From a checkpoint of a small mixture-of-experts model trained on Wikipedia.
Size: 9 layers, width 160, 37.2M parameters.
Below are experts of layer 5 (counted from 0) of a mixture-of-experts language model. Rows are named router (the router's row for the expert), down (a neuron's output weights, with its number) and show model dimensions 0-159. Each number is 128 + 24 x the weight over its row's rms, rounded and kept within 0 to 255.
Before each expert's rows: a language model's description of what the expert responds to. This comes from a sample of Wikipedia text that the model never trained on.

# expert 40
What it handles: Nouns after set prepositional openers like in addition, in order, in contrast, plus date tokens after in, and Chinese/Japanese character byte pieces.
router [120 100 140 134 104 125 116 100 151 152 131 121 107  54 128 111 124 106 154 144 125 119 130 136  88  83  95 172 134 156 102 155 116 154 134 155 148 115  81 126 114  85 107 111 130  96 118 119 161 132 134  96 127 136 153 169 132 147 169 127 112 144 167 129 149 130 105 168  87  75 117 158 152  82 143 108 142 152 123 135 190 100  96 125 124 123 144 146 120 124 148 144 142 144 161 116 184 112 150 166 139 149 116 151 126 126 118 117 142 151 153 128 169 119 136 141 119 105 158 116 129  88 111  92 151  98 187 119 133 118 126 123 148 135  93 108 106 112 129 149 126 134 144 134 110 134 129 131 115 112 121 132 132 177 166  93 160 149 180 125]
down1 [106 162 120 108 170 138 132 118 137 118 117 128 108 142 162  95 111  86 103 127  94 163 148 119 108 111 110  77 153 150 153 137 161 137 131 151 158 139 116 101  94 131 129 152 159  81 119 162 126 131 163 139 114 130 119  87 102 104 148 111 163 112 103 150 224 119 139  92  87 109  92 126 116 124 151 130 126 130 116 140 144 148 163 124 111 119 119 105 130 151  80 139 116 146  98 115 171 108 145 146 160 113 122 142 165 104 124 192 151 118 106 134 104 120 159 119 108 129 172 137 134 125 140 130 179 122 173 150 120  95  95 147 133 116 130 130 127 106 127 165 161 138 127 131 119 152 146 140 146 129  95 155  94 119 135 167 155 111 126 132]
down2 [136 153 140 141 125 129 113 129 158 144 126 122  79 124 135 117  93 111 129 119  63 179  69  97 119  65 152 133 161 110 118 128 139 147 106 105 115 146 102 136 164 122 129 142 122 119 139 135 162 157 114 117 116 117 131 131 156 106 147 129 108 107  84 109 158 125 154 131 133 123 162 100 145 126 148 165 166  85 119 138 144  96 142 132 114 131 108  91 111 129 120 169 124 140 146 118 141 174 148 149 138 124 153 160 118 104 119 106 167 122  98 150 101 115 169 116 138 110 140 106 102 127 140 137  81 114 106 117 150  90 128 139 131 159 140 131 193 109 144 122 124  92 167 114 123 102  76 147 103 174 124 164 129 151  71 118 160 114 148 122]
down3 [133 124 119 148  95 155 154 180 167 170 147 150  69 105 160 129 150 114 127 121  96 127 102 131 105  99 173 153  88 118 142 120 130 102 118 101 144 129 170 146  94 142 149 116 118 138 126 111 133 134 160 102  97 152 114 135 124 161 118 151 102 133 179 141 134 150  85 158 121 137 160 121 116 162 138 120 125  86 165 121 106  89 149 148 135 112 180 109 124  86 146 109 167 155 115 126 129 114 143 142 135 136 159 118 132  99 184 141 146 160 179 104 132 154 137 162 154 108 118 133 119 159 140 176 121 109  82 116  66 130 172 120 116 112 136 137 130 111 153 120 119 145 141 137 118 121  98 159 123 144 116 110 130  97 102 149 137 117 129 108]
down4 [131 109 152 151 105 133 122 153 129 109 101  88 108 131 119 144 161 128 161 106 140 159 145 160 125 152 111 107 102 142 132  71 144  96 188 125 138 112 138 103 137 157 149 113 139 141 122 121  94 111 133 161 161  81 113 179 140 108 119 119 125 142 145 122 177 150 124 117 112 147 141 129 125 123 160 167  83 173  86 131 122 150 160 166 119 157 172 138 137 143  87 110 154 110 110 184 146 148 122 147 146 105 119 130 127 113 156 132 118 121 123 110 116  69 200 119 144 153 176 120 141  99 159 113 157 158 135 113 124 130 136 120 134  92 127 137 153 119 134 100 100 137 110 141 117 151  88 129 124 117 111 140 131 110 129 155 132  71 139  99]
down5 [130 145 108 112 148 139 121 154 166 117  87 147  93 100 138 126 129 113 115 137 102 107 116 144 134  56 126 118 135 130 156  99 150 139 142 134 146 118 116 145 143 131 119 128 127 149 115 107 163 131 130 135 129 100 132 115 117 104  99 147 166 110 124 114 107 166 103 132  93 157 116 115 135 176 126 147 123  72  99 138 115 175  94 161  93 118 157  81  98 138 122  80 112 101 124 108 127 166 163 108 135 161 128 107 125  91 124 153 168 144 125 144 111 183 146 139 141 123 152 109  95 139 125  71 121 142 100 123 160 129 160 104 115 142 159 133 113  88 143  84 119  98 130 124 141 121 105  93  88 114 143 121 159 154 112 140 157 146 144  57]
down6 [145  97 108  93 114 152 125 105 187 149 160 131 130 111 120 150 112 146 149 147 139 134 151 143 126  99 121  96 190 147 150 164 127 128  97 141 150 124 140 129 139 143 130 111 129 129 112 117 137 168 113 120  70 172 160  84 110 126 149 132 121 145 136 105 149 146 116 144 103 146 131 128 157 133 111 120 175 143  96 122 157 157 164 133  83 119 121 131 149 161 128 137 116 124 149 107 108 166 136 175 119  91  96 126 123 152 161 118 114 153 166 112 102 129 142 112 100 166 151 138 101 155 124 109 118 134  83 172 143 180 143 160 169 148 121 127  84 128 166  85  79 121 127 122 123 150 115 157 124 132 111  70 112  96 135 128  98 113 144 126]
down7 [128 121  87 105 121 125 146 160 128 126 161 141 157 127 121 148 123 127  94  94 150 105 115 100 110 131 129 134 183 145 117 143 155 135 129 150 135 167 127 171 115 150 121 119 177 106 149 121 158 104 109 123 135 109 152 130 121  73 162 147 139 139  93 121 119 118 126 150 152  60 139 157 117 138 148 136 140 110 134 161 124 137 107 109 137 144 131  80 168 120 141 112 174 118 127 125 164 140 115 125 135 118  97  59 123 205 149 144 124 154 145 126 118 164 143 134  92 148 113 112 138 114  94  87 143 155 140 137  75 101 144 153 146 129 114 110 143  77 148 126  99  97  88 101 175 131 103 123  92  96 158 130 134 128 135 135 150 147 140 117]
down8 [135 135  92 129 113 115  99 137 146 124 153 171 130 138  92 126 115 154 151 157 120 131  93 135 129 123 152 148 109 132 129 140 123 129 129 102 124 103 105 127  98 103 191  77 163 163 130 107 116 121 161 108 111 134 121 120 124 178 110  94 121 123 134 151 142 140 165 156 115 153 122 109 133 127  96 120 109 127 133  91  95  88 106 145 108 120 129 117 102 115 138 138 108 161 157  97 104 133 108  77 101 131 130 130 155  94 105 125 131  85 182 121 108  85 182 150 100 135  87  92 151 198 158 103 134 186 115 121 123 110 139 120 138 112  61 126 113 134 122 144 147 124  84 148 143 125 142 127 129 152 115 131 114 152 116  96 119 125  81 119]
down9 [127 101 129 141 121 141 138 144 128 101 154  92 143  67 124 143 166 142 151 167 108 162 156 121  90 151 137  72 114 130 148 127  88 108  99 130 180 158 167 130 118 128 126 131 119 123 164 154 131 102 146 168 103 111 154 155 147 105 134 104 134 132 169 173 119 152 124 122 165 105 145 119 119  67 150  80 121 144 109 123 150 115 137 118 128 176 147 180  89 148 108 132 125 115  86 135  99 127 138 132 138 142  85 135 140 145 132 104 141 100 100 146 126 128 124 130 142 101 134 104  79 103  90 157 117 127 143 123 124 106 136 135 131 125 139 140 149  77 114 126 122 133 138 158  99 107 129 178 137 132 120 106 172  97 178 162 113 127 156 118]
down10 [167 147 123 162 113  86 176 104 194 131 160 111 126 121 125 111 147  92 103 164 118 165 111 132 130 102  93 109 131 144  98 165 114 143 137 159 119 112 143 103 139 120 127 139 122 121 165 151  96 129 107 144 151 148 123  95 117  78 103 137 117 158 107  86 171 145 105 164 135 110 156 113 148 162 126 135 153 149  87 117 112 140 184 122 119 127 155 147 104 131 137 116 135  91 118 109 165 159 150 120 141 143 120  90 156 131 109 124 139 154 128 134 181  74 163 120  76 155 151  96 136 137  91 141  71 137 120 143 135  95 131 156 111 154 120 137 133 121 125 106 109 104 102  89 110 118 142 118 135 141 128 128 113 146  92 117 126 132  90 151]
down11 [138 135 155 137  92  91 137  96  87 112 112 104 157 126 147 124 143 162  99  88 144 127 138 115 140 106 118  76 123 162 136 125 150 138 125 142 160  96 142 167  99 117 130  95 139 150 160 132 119 135  74 104 105 121 125 129 121 108 103 129 151 143 117 137 131 123 181 168 124 117 153  80  97  97 109 105 135 127 108 159 112 102 110 124 142 153  91 162 110 109 149 128 113 143  62 130 133 136 145 162 102  92 133 114 120 150 147 160 126 100 149 126  84 149 144 116 118  96 117 155 106 154 167 123 135 140 139 118  85 178 147 133  97  99 132 185 126 128 131 141 113 133 153 136  79 146 123 151 102  96  94 147 128 143  77 134 116  89 107 110]
down12 [ 97 114 145 144 139 107 130 128 123  96 151  79 154 177 159 150 129 112 129 142 114 143 165 103 160 157  89 145 155 135 140 156 125 114 125  99 124 117 136 129 162  99 134 118  97 128 119  80  93  69 120 134 156 114 110 153 142 151 135 115 106 105 147 163  83  89 156  98 114 130 138 139 150 139 131 149 110 111 164 148 132 103 174 135 124  97 118  77 132 161 152 111 101 154 103 108 139 101 123 125 111 153 169 135 142 125 126  91 140  69 116 107 147 128  98  89 148 124 123 109 165 134 142 123 117  98 119 149  78 127 145 104 107 126 154 162 107 124 169 105 118 101 137 118 178 102 166 144 152 162 132 135  93 149 101 132 124  96  98 132]
down13 [115 122 113  96 145 125 143 118 142 125  88 127 135 166  85 149 147 147 121 130 171 127 137 140 136 120 147 138 122 127 146 112 159 100 161 117  99 136 162 137 128 147 128 119 135 154 165 123 107 177 140 159 127 140 110  87 117  73 131 123 135 123 108 104 108 147 135  71 149 202 141 115 142 152  89 110 144 117 119 120 124 118 124  89 137 111 147 140  75 115 124  97  87 143 131 129  74 145 131 115 126 121 159 161 114 134 132 140  66 118 128  72 132  93  93 105 117 128 107 140 133 157 162 158  91 123 103 110 104 152 115 158 107 142 133 144 154 111 138  93 101 122 134 112 111 134 107  63 105 155 134 133 138 109  91 146  79 119 121 164]
down14 [112 175 139 142 138  80 120 124 154 114 138 102 161 123 136 149 147 169 161 103 131 149 160 138 167  66 136  91 115 139 149 140 135 101 120 137 105 139 119  90 153 116 101 133 120 160 102 120 101 166 154 109 171 127 123 126 120 153 112 137 118 112 117 125 121 131 159 150 124 196 124 102 102 169 141  87 138  96 124 112 127 131 126 131 133 108 163  96 126 129  88 176  75 131 129 108 119  94  88  81 135 142 119 145 141 103 138 132 111 121 128 114 110  74 121 113 147 102 127 109 149 126 134 147 110 142 126 155 124 104  87 137 119 116  92 114 151 125 115 116 137 135 129 131 155 134 189  53 148 167 152 133 129 150 115 156 113 101 117 159]
down15 [116 140 111 115 106 113 128 100  79 144 121 124 128  87  94 137 143 124 148 155 118 104 119  69 133 159 121 119 140 135 134 134 115 104 158 142 158 134 119 129 152 107 115 106 130 142 136 116 135 109 158 166 159 123 100 173 147 173 132 105 129 127 133 141 127 146  90 147 145 176 100  86 125 116 167 147  77 120 106 150  99 137 112 164 109  95 120 153 106 194 142 130 111 107 121 130 135 114 122 106 145 100 160 171 153 111  88 130 134 152 121 122 120 150 150 138 137 102 134 150 151  78 119  91 190  91 151  78 136 124 124  93  84 142 145 111 154 135 115 135 154 131 130 146 138 157 157 103 125 141 101 103 105 140 163 110 167 145 175 121]
down16 [104 125 115 158 126 132  92 138 163 163 160 161 109 111 107 128  88 127 132 128 107 121 124 143 168 168 153 118 155 103  92 114 116 153  85 132  94 153 106 135 100 123 129 112 129 121 150 112 133 107 139  90 105 138 121  72 126 132 142  87 160 109 124 128 115 161 106 132  90 109  99 139 100 104 138 149 146 146 128 111 139 119  99 134  87 139 103 145 138 138 130 104 133 121 107  98 139  94 148 127 174 131 126 137 137  86 106 177 121 118  99 118 137 118 142 152 173  97 106 117  67 134 136 114 138 161 133  77 164 117 118 129 177 106  90 131 104 133 127 149 151 157 117 148 165 126 122 100 136 145 130 110 122 120 166 161  50 175 113 142]
down17 [136 148 108 151 154 152 140 141 155 137 158 129 118 142 113  90 105  59  94 112 117 143 104 114 136 117 131  99 139 135  63  94 127 129 145 136  87  74 158 126 110 161 125 134 103 142 130 114  75  77 124 114 126  99 137 114 105 158 135 115 108 148 124 112 110 118 145 174 117  83 117 110 122  91 127 146 108 172 131 113 139 146 132 131 135  93 105 103 164 145 174 147 176  71 121 135 141 105 166 144 112 112 106  79 122 138 119 158  96 124  95 131 140 159 149 149 127 140 148  90 138  99 145  94 140 155 142 116 119 132 158 150 145 110 122 168 114 120 125 145 130 124 103 141 154 106 130 116 153  92 134 144  92  93 147 113 170 111 150 138]
down18 [ 77 167 143 106 117 173 113 131 125  80 172 130 116 123  98 105 134 174 138 139 127 145 144 154 162 115  93 141 139 164 110 118 140 145  89 138 126 130 119 131 115 121 140 140 129 157 149 150  81 123 105  90 143 139 169 159  72 143  79 140 128 137 176 160 147 111  93 175 127 142 159 144 121 126 118 152 127  67 160 121 130 169 137 138 171 157 105 123 124 112 109 137 131 146 144 129 152  98 109 146 128 145 156 136 111 167 132 117 105 121 115 122 146 150 151 145 153 107 125 123 111 130 144  96  97 195 104 120 132 115  95  99 128 162 127 117 168 130 104 144 132 116 105 166 114 118 111 103 126  74 130 127 107 140 176 138 148 139 145 112]
down19 [157 175 120 129 148 171 123 126  90 126 109 183 143 126 137 105 138 128 129 138 136 133 141 122 110  98 108 143  90 116  81  83  89  92 153 109  95 169 158 143 155 100 133 128 119 150 108 120 134 116 136 142 103 120 124 111 129 178 106 164 102 130 165 126 120 140 139 134 133 110 105  91 119 126 119 142 127 165 144 127 124  89  96  88 154 109 166 144 117 159 137 141 125 150 125 107 118 122 148 147 152 135 132 130 103 137  85 115 109 166 125 148 119  93 144  66  85  94 109 151 140  95  92 125 122 101 112 154 148 152 146 171 142 113 121 127  82 176 128 144 133 139 145 166 131 158 170 106 159 131 152 120  78 110 123 100 103  94 100 122]
down20 [109 101 152 155 175  85 112  83  79 117 124 141 153 112 128 130 126 133  94 110 123 114 125 108 122  99 131 101 135 121 118 150 157 157 112 137 117 118  90 119 155 151 120 123 120  81  95 100 157 168 121 120 132 120 114 163 139 139 130 122 130 107  82 122 145 129 113 103 145 141 131  83 107 142 154 154  98 113 105 173 108  92 170 161 135 171 135 130 138 151 131 137 100 165 114 106  96 139 115 148  94 125 141 106 138 135 114 115  97 129 120 175 184 128 143  92 161 115 117 108 127 145  96 159  69 102 150 110 126 115 156 104 151 127 109 114 120 160 161 129 118 128 151 190  97 140 117 116 160 149 111 143 172 100 152 148 120 103 102  98]
down21 [113 170 151 129 106 117 153 145 106 125  98 123 121  90 172 130 140 142 144 134 112 136 140 133 125 182 131 112 135 116 144 143 117 128  95  93 171 132 134 132 117 178 121 153 118 123 158 122 147  74 161 138  79 137 134 114 107 128  90 123 188 140 127  92 120 148 108 121 133 111 120 120 102 132 174  95  96  95 170 159 129 116 123  84 107 138 149 149 184 117  97  74 110 120 110 142 142 125 128 143 123 103 157 121 134 129 170 156 123  97 154 105  81 150 128 133 144 143 136 136 139 107 132  74 124 101 146 127 130 149 135  32 165 138 156 143 104 148 154 143 128 154 109 140 119 128 133 156  98 115 138 154 157 132 130 112 145 130 129 131]
down22 [101 119 128  93 175 141 133 142 130 139  81 107  86 114 139 154 124 171 112 146 129 105 157 142 146 136 171 128 126 116 139 145 117 113 161 123 117 108 115 151 137  92 155 139  98 119 101  84 114 131 131 109 129 102 128 127 136 125 101 112 122 112 146 174 160 117  80  91 156 117 133 158  88 170 138 153 156 152  92 126 140 132 137 123 152 142 137 130 136 119 165 107 147 145 138 193 112 172 113 161 176 130 161 116  80 125  87 121 122 150 104 132 114 101  83 127  99 135 111 166 169 106 104  94 138 124 142 112  85 132 115 160 128 117 162 181 152 136 124 104 159 111 145 126 139 162 120 142 153  98 163 122 144 165 140 107 116  99 119 106]
down23 [152 133 116 120  94 120 124 131 124 150 128  98 135 176 129  66 143  93 119 110 172 114  94 114 133 135 144 123 124 135 142 153 152 125 121 119 135 155 132 130 133  96 157 166 127 151 116 126  84 143 131  92 105 151 114 137 119 147 109 121 146 152 166 126  64 144 162 133 120 146 147 167 177 136 100 134 134 166 116 125 126 132 147 147 142 117 109 142 136 105 147 104 100 103 181 104 112 116 151 132 115 142 136 162 122  97 101 119 170 117 143 112 133 142 129 136 112 166 131 119  84 143 150 109 147 106 189 140 131 118 113 166 157 171 145 133 105 118 108 103 111 121  68 148 145 115 146 110  96  55 132 121 140  86  88 109 112 162 148 156]
down24 [ 87 161 165 152 124 114 133  76  68 154 125 151 131 134 150  75 146 129 176 124 145 143  95  91 127 105 105 105 124 137  93 148  93 120 114 110  90 160 124 133 116 134 171 140  98 117  66  99 112 116 132 126  98 148  97 144  88 155 142 144 138 149 109 140 128  69 125 111 161 111 168 117 162 112 155 147 118 116 143 121 125 121 118 160 147 142 126 152 127 138 109  63 139 116 105 143 134 100 125 161 113 114 129 129 116 135 143  90 142 125 124  80  98 138 116 139 157 109  99 168 117 136  99  98 127 143 102 111 145 112 103 152 122 182 145 143 122  93 117 141 105 124 135 104 166 129 155 108 143 147 126 177 124 118 149 134 110 146 140 160]
down25 [125 143 183 122 160 126  87 125  95 140 135 171 151 114 104 143 165 135 158 131  98 143 132 109 139 135 145 144 100 151 154  95 120 140 120 114 120 127 125 116 117 105 136 129 163 142 113 113 136 162 169 132 143 143 160 139 172 111 149 120 144 125 119 123  95 101 137 160 144 135 113 171  76 134 115 140 140 120 138 101 176 133 153  74 159 163 143 102 159 121 137 103 130 182 140 153 129 132 128 154 123 107  95 166 137 103 144 137 127 117 149  92  78  57 114  84 160 158 105 170  88 129 103 157 131 153 130 154 105 148 156 114 106 115 128 130 121 114 135 170 109 105 121 145 133 133 157 121  77  93  85 142 135 114 104 140 111 138 109 134]
down26 [117  96 126 161 130 126 102 168 154 132 129  91  96 149 120 152 178  97 111 142 109 148 131 126 131 121  92 156 142 113 161 142 139 133 107 127 139 101 119  95 119 141 137  94 106 140 126 158 119 145 134 134 149 104 143  99  94  68 136 121 136 185 126 126 121 134 111  90 107 128 139 106  93 119 121 126 118 141 159 146  92 135 116 164 183 183 161 106 130  81  70 145 141 154 116  92 108 137 154 112 141 105 168  88  95 130  98 146 146 164 125 133 107 100 112 139 115 120  70 102 116 121 129 151 115 127 145 162 117 124 151 149 107 119 123 131  70 126 116 140 143 150 108 149 121 117  91 142 122  87 159 136 133 123 115  83 165 155 156 111]
down27 [126 142  91 157  59 129 123 163 135  99 126 159 115 128 122 178 164 141 136 128 134 128 165 133 118 132 156  89 125 114 120 123 132 110 109 136 184 163 160  84 123 147 111 132  99 114 117 124 151 112 112 163 115 142 105 106  89 149 103 151 101 155 157 149 126 142 120 120 115 125 103 157 143  95  87 120 144 130 146 135 126  95 135 152 126 149 140 157 145 109 163 135 136 142 115  91 108 128 112 109 104 130 144  92 167  93 122 123 135 124  69 136 126 160 135 104 132 119  96 151 150 100  75 116 158 118 134 106 136 121 146  82 135 115 145 103 140 118 102  75 132  84 162 147 129 142 147 117  77 163 164 137 138 143 180 171 131 125 107  96]
down28 [130 152 118 186 123 126 117 148 139  97 132 102 146 102 142 172 143 171 101 166 154 110 130 166 150 117 129 165 152 131 131 133 114 115 103 120 143 117  83 125 137 119 139 176 141 136 137 142 129 132 170 151 158 123 139 119 168 121 160 109 101 163  99 159 108 106 109 164 138  67 123 130 132 141 135 122 139 163 157 162  97 149 128 183 126 126 130 122 115 133  90 164 143 157 136 131 101  88  70 145 129 140 132  76 122 100  83 135 102 103 153 136 153  88 131 178 129 135  92 113 112 111 143 112  96 140 130 139 150 132 148 150 111  95  89 143 129 168 112 121 102 110 131 157 111 122 155 154 108 163 127 119 120 172 122 143 102 160 134 133]
down29 [128 150 134 139 135 113 109 126 111  83 142 126 162 106 108 146 154 145 194 144 103 148 162 143 158 169 108 146 110 145 124 137 138 148 119  84 154  52 166 139 162  97 163 154 159  95 157  84 145 133 114 151 134 166 149 137 105 131 119 152 147 159 154 125 114 140 162  91 125 112 124 132 126 140 126 109 127 129 105 156 185 142 122 137 131 122 153  97 162 120 191 105 126 131 134 109 110 127 157 119 129 127 161 202  99 114 130  86 127 114 120 119 135 118 111 109 121 118 133 108 123  90 151 155 141 141 149 155 119 120 140 156 124 121 165  95  79 138 145 139 163 146 121 101 141 129 113 119 129 171  99 124 105 118 136 108 151 144 129 169]
down30 [149 141 121 150  87  91 118 108 195 109 116 135 122 131 125 180 124 108 133 138  91 122 123  98  89 140 105 117 128 113 118 132 146 121 140 132 101 118 150  98 125 121 116 118 166 125 141 159 121 108  86 119 142 153 131 105 139 138 170  69 150 153 178 138 145 117 136 119 158 131 129 123 141  89 119 179 110 167 125 138 105 130  97 138 136 133 165 137 136 115 149 159 136  83  97 138 141  65 155 157 144 141 119 141 131  91  80 156 117 132 165 128 132  97 122 152 134 134 133 113 107 130 131 175 156 161 100 133 129 108 112 137 161 163  68 115 183 149 176 123 117 121 122 126 144 118  89 151 112 149  80 143 110 151 110 135 124 109 133 139]
down31 [111 187 123 171 125 152 137 120 129 133 123 163 156 139 137 155 138  89 120 158 132 185 150 126 126 149 111 144  80 112 147 107 148 135 135 147 108 132 115  92  65 149 135 131 150 152 160  95 117 128 125 100 118 123 164 122  98 117  99 145 143 134  70  90 155 108 105 102 118 134 126  98  79 177 119 148 103 152 150 157  86 140  68  88 167 103 107  95 128 156 150 189 118 146 151 145 129 165 111 108 163 104 108 123 144  96 122 118 121 159 125 131 107 126 124 162 139 133 132 116 128 145 138 175 160 122 125 130 142 133 151 156 142 126 141 135 123 153 129 157 102 124  90 130  97 109 121 112 113 130 144 161 159 107 111 110 115 128 106 120]
down32 [118 100 150 106 146  95 123 133 100 131 148 155 139 148 142 146 180 143 115  79 142 142 161 104 116 147 128 132 143 111 114 139 129 120 105 136 132 205 146 162 172 167 117 113 152 145 142  91 100 137 128 141 132  99 125 115 116  63 131  99 130 108  95 182 143 131 112  74 112 142 117 109  94 122 143 123 132 160 139 138 110 119 124 140 115 158 128 125 156 125 151 115 125 176 111 138 150 122  86 126 105 108  95 138 162 160 171 162 176 106 163 139 106 130 154 114 114  97 114 153 129 125 141 178 125 151 145 195 164 122 101 168 141 120 133 148 137 125 168 158 112 132 130 136  81 155 139 111 140 157 140 127 134 131 111 117 147 138 147 128]
down33 [165 132 176 142 127 112 152 157 109 155 149  68 126  92 138 162 151 147 175 137 134 103 134 129 155 145 190 126 101 135 131 109 119 114 141  94 135 130 124 150 142 138 122 184 112 127 131 140 113  99 144 129 117  95 114 140 127 152 148 109 121 111 195 113 125 148 114 147 185 116  89  96 174 105 145 140 111 112 136 141 129 157 137 155 120 140 114 135 129 128 132 124 108 108 168 101 120 129  92 104  86 138 114 149 153 146 172 119 102 149  81 123 140 107  93 115 170 133 128 126  89 115 106 107 175  98 110 121 179 132 158 133  97 124 159 139 114 138 109 131 133 150 144 146 131 119 147 108 171 148  95 137 112 143 150  71 136 131  93 131]
down34 [177 111 118 160 100  80 158 127 116 103 132 152 154 103 122 106 128 142 132 106 125 128 100 133 120 185 163 116 144 121 133 142 115 168 112 137 145  88 150 110 125 144 106 138 161 121 123 154 119 102 124  59 115 125 134 128 106 154 112 152 144 131 154  80 139  78 116 209 157 144 117 122 100 153  80 120 128 166 133 112 133 139 164 108 120 138 164 148 134 146 164 121 135 109 118 151  77 115 138 118 124 128 149 117 103 112  95 131  98 125 165 113 134 140 126 146 117 102 124 133 145 102 144 109 128 120 123 165 146 148 141 138 118 150 102 146 142 138 167 137 115 160 127 141 129 200 104  99 137  98 102 110 143 114 172  82 141 141 143 169]
down35 [143 121 161 127 165 134 162  99 109 117 120 107 126 106 149 106 161 125 106 142 116 157 167 107 126 121 139 102 125  86 140 115 154 120 139 130 121 130 146 129 168 129 178 152 168  92 162 116 120 120 137 142 134 144 155 150 140 105 115 119 139  61 130  75 169 162 123  69 131 117 126 107 127 122 128 112 130 114  96 127 112 129 157 111 135 138 148 123 128 121 148 149 126 109 154 126 146 121 118  94  98  59 164 151 152 164 132 143 113 121 167 122 100 139  80 116 120 137 130 137 148 127 147 127 109 103  96  84 105 130 165 148 173 129 137 171 142 100 152 123 133  86 134 149 114 133 179 120 105 121  69 125 120 131 105 145 117 111 169  73]
down36 [142 154 126 118 176 138 146 180 157 121 143 116 118 170 177 156 143 128 130 117 133 131 129 147 104 127 130 102 121 142 145 113 153 156 110 164 119 113 100  96  97 131 158 130 146 120 104 154 122 129 120 169 136 119 116 140 119 104 125 116 110 115  76 141 145 162 107 124  78 100 148 147 141 185 122 140 146  98  80 121 122 139 100 150 120  86 149  93 133 124 128 150 127  71 154 125  82  99 161 116 135  76 163  87 129 122 100 156 163  98  89 105 107  86 156 120  65 144 104 137 159 122 134 135 144 146 148 119 126 132 156 136  81 138 131 127 154 122 108 109  97 111 130 150 183 120 108 115 101 111 136 133 137 148 128 167 116 115 123 136]
down37 [137  58 152 152 138  97 115 159 188 167 167 132 133 141 106 153 104 114 149 155 114 103 154 135 149 129 195 146 147 117 140 138  82 132 170  91 136 128 161 129 108 137 143  90 157 123 155 169 123  75 114 147 125 154 135 107  93 167 149 108 135 115 143 143 146 138 173 145  92 110 124  91 109 125 123 118 166 138 126 115 126 130 141 176 136 151 133 147 154 125 140 104  86 100 130 143  99 145 146 104 153 106  94 127  98  97 130 110 122 123 104 109 147  89 140 122 130  91 114 117 112 131 141 134 148 131 130 132 141 143 130 107 191 148 107 111 118 145 105 110 138 155 181 124 179 125 125 101 138  90 115 141 140 131 128 137 137 111 158 122]
down38 [105 148 111 137 147  93 172 114 101 129 129 150 117 143 128 170 144 156 115  94 118 145 116 136 177 124 129 115  98 121 124 192 124 158 119 153 172 125 156 100 149 103 106 122 133 142 136 110 110 140 108 101 141 170 170 104  98 127 120 107 120 125 158 125  95 112 106 111 198 162 162 122 117 145 166 131 121  75 114 126 112 129 170 125  87  84  93 160 125 111 139 133  97  80 133 119 169 132 136 132 143 107 111 144 127  85 154  78 166 143 126 145 136 146 140 162 124 123 121 165 137 107 151 170 107 154 138 115 124 161  99 137 139 140 106 104 128 114 145  99 137 135 108 136 142 112 134 135 136 117 144 134 159 152 163 148 143 124  94 187]
down39 [117 158 122 160 144 112 137 127 117 159 112 192 182 106 115 145 176 154 117 162  93 161 118 123 140 126 166 124 132 114 154 154 127 161 141 150 137 116 138 150 123 130 147  84 104 144 116 160 143 110 123 109 165 100 145  90 108 116 130 172 114 123 146 168 151 136 130 170 123 123 145 140 113 134 141 164 138 139 132 114 130 134  98 106 104 142 112 101  85  88 116 111 131 138 149 130  86 128  75 139 134 146 153 147 131 108 191 121 121  83 123 160 113 131 139 119  86 142 145 166 123  87 132  77 145 120 137  99 133  89 170 154 132 154 125  74 166 110 144 120 133 125 121 110  88 137 130 131 112  97 127 123 134 107 129 114 172 163 158 108]
down40 [119 170 164 173 154  95 110 173 119 109 118 140 104 145 114 115 159 105 151 142 121 110 126 129 137 125 121 158 148 156 118 107 108  78  94  90 140  95 123 159 103 123 126 132 152 135 143 154  87 172 117 135 166 100 147 148 110 136 112 150 150 102 120 136 143 140 110 165  77 119 123 157 124 150 197  91 106 145 117 129 142 124 123 127  96 135 160  95 138 150 161 126 126 134 139 130 164  86 113 122 146 144 158 136 102  96  91 104 117 140 143 101 128 115 110 127 136 157 153 149 151 140  74 139 144  86 129 139 109 111 146 134 143  67 159 100 132 126 175 100 126 138  92 160 164 118 118 157 139 128 120 113 117  94 105 143 121 164 130 171]
down41 [114 159 146 114 136 147  83 132 111 154 156 152 142 131 126 119 136 127 155  74 158  93  92 130 143 124 115 131 133 104 123 154 102  81 139 127  69 112 135 151 103 101 126 160 107 158 165 111 114 162 130 133 140 156  90 136 105 128 112 142  93 166 134 115 134 147 167 133  92 154 111 125 126 119  75 115 138  75 114 115 154  85 122 146 149 131 120 140 130 164 134 127 149  82 130 163 131 138 132 103 137 149  99 150  66 123 105 119 104 151 108  97 164 144 143  90 113 134 119 107 151 132 143  92 120 130 100 145 171  98 138 138 145 156 144 123 119 142 111 111 126  96 125 109 127 107 142 105 151 140 131 150 134 126 125 124  99 116  71 211]
down42 [142 124 122 145 149 141 112 161 170 114 173  90 124 131 124 118  60 122 166 111 126  94 124 110 112  80 154 152 146 198 109 138 125 128 147 132 199 128 137 112 110 103 105 130 123 135 130 104 151 121 112 118 154 129  92 120 127  97 123 154 137 130 140 133 124 134 154 106 107 149 145 164 167  95 113 132 143 141 152  90 160 158 106  94 153 145 115 132 186 121 112 121 150 142 127 115 160 110 119 128 102 148 110 109 108 137  87  97 167 118 105  98 129 184 144 117 124 118 139  86 106 122 111 157 126  80 131 184 123 138 177 106 139 134 117 180 130 138 119 111 134 102 128 103  89 117 141 149 127 141 149 118 156 139 132 100 108 120 135 100]
down43 [ 93 104  93 123 175 128 143 135 125 152 135  83  72 137 139 145 132 116 147 115 114 127 100 137 109 112 135 131 152 140 139 120 156  98 154 165 159 146 106 112 190 101 113 155  93 133  93 133 140 148 169  96 140 131 135 132  92 113 158 106 141 125 152  98 135 191  89 119 138  82 158 145 123 125 124 140 100 119 156 128 121 136 120 158 139 151 117 116 114 114 136 131 134 170  95 135 141 136 135 114 153 109 189 114  99 114 132 123 151 157  94 179 131 146 154 114 138 112  98 152 126 164  97 109  87 105 133 151 133 136 132 112 160  91 151 165 115 147 159 133 111 122 156 128 159 128 187 130 162 142 110 179 166 141  92 118 134 127 129 133]
down44 [115  96 147  99 162  93 111 127 136 129 196 154 133 136 135 118 132 124 115 128 181 147 164 112 142 147 138 115 139 119 142 149 113 156  82 175 112 151 142 142 148 155 104 104 163 131 122 145  94 146 175 126  97 118 115 112 118 141  96 150 103 148 155 166 130 198 121 137 150  75 135 122 135 119 108 144 130 150 110  97 143 105 108 108 123 129  94 157  76 114 111 116 143 102  99 148 110 131 106 134 124 110  98  70 112 120  89 125 106 147 165 115 151 101 117 127 172 133 167 146 128 151  86 147 162 152 140 120 132 122 142 122 141  99 119 122 134 159 116  83 138 161 148  98  84 116 130 115 136 136 131 151 114 122 119 123 111 115 134 190]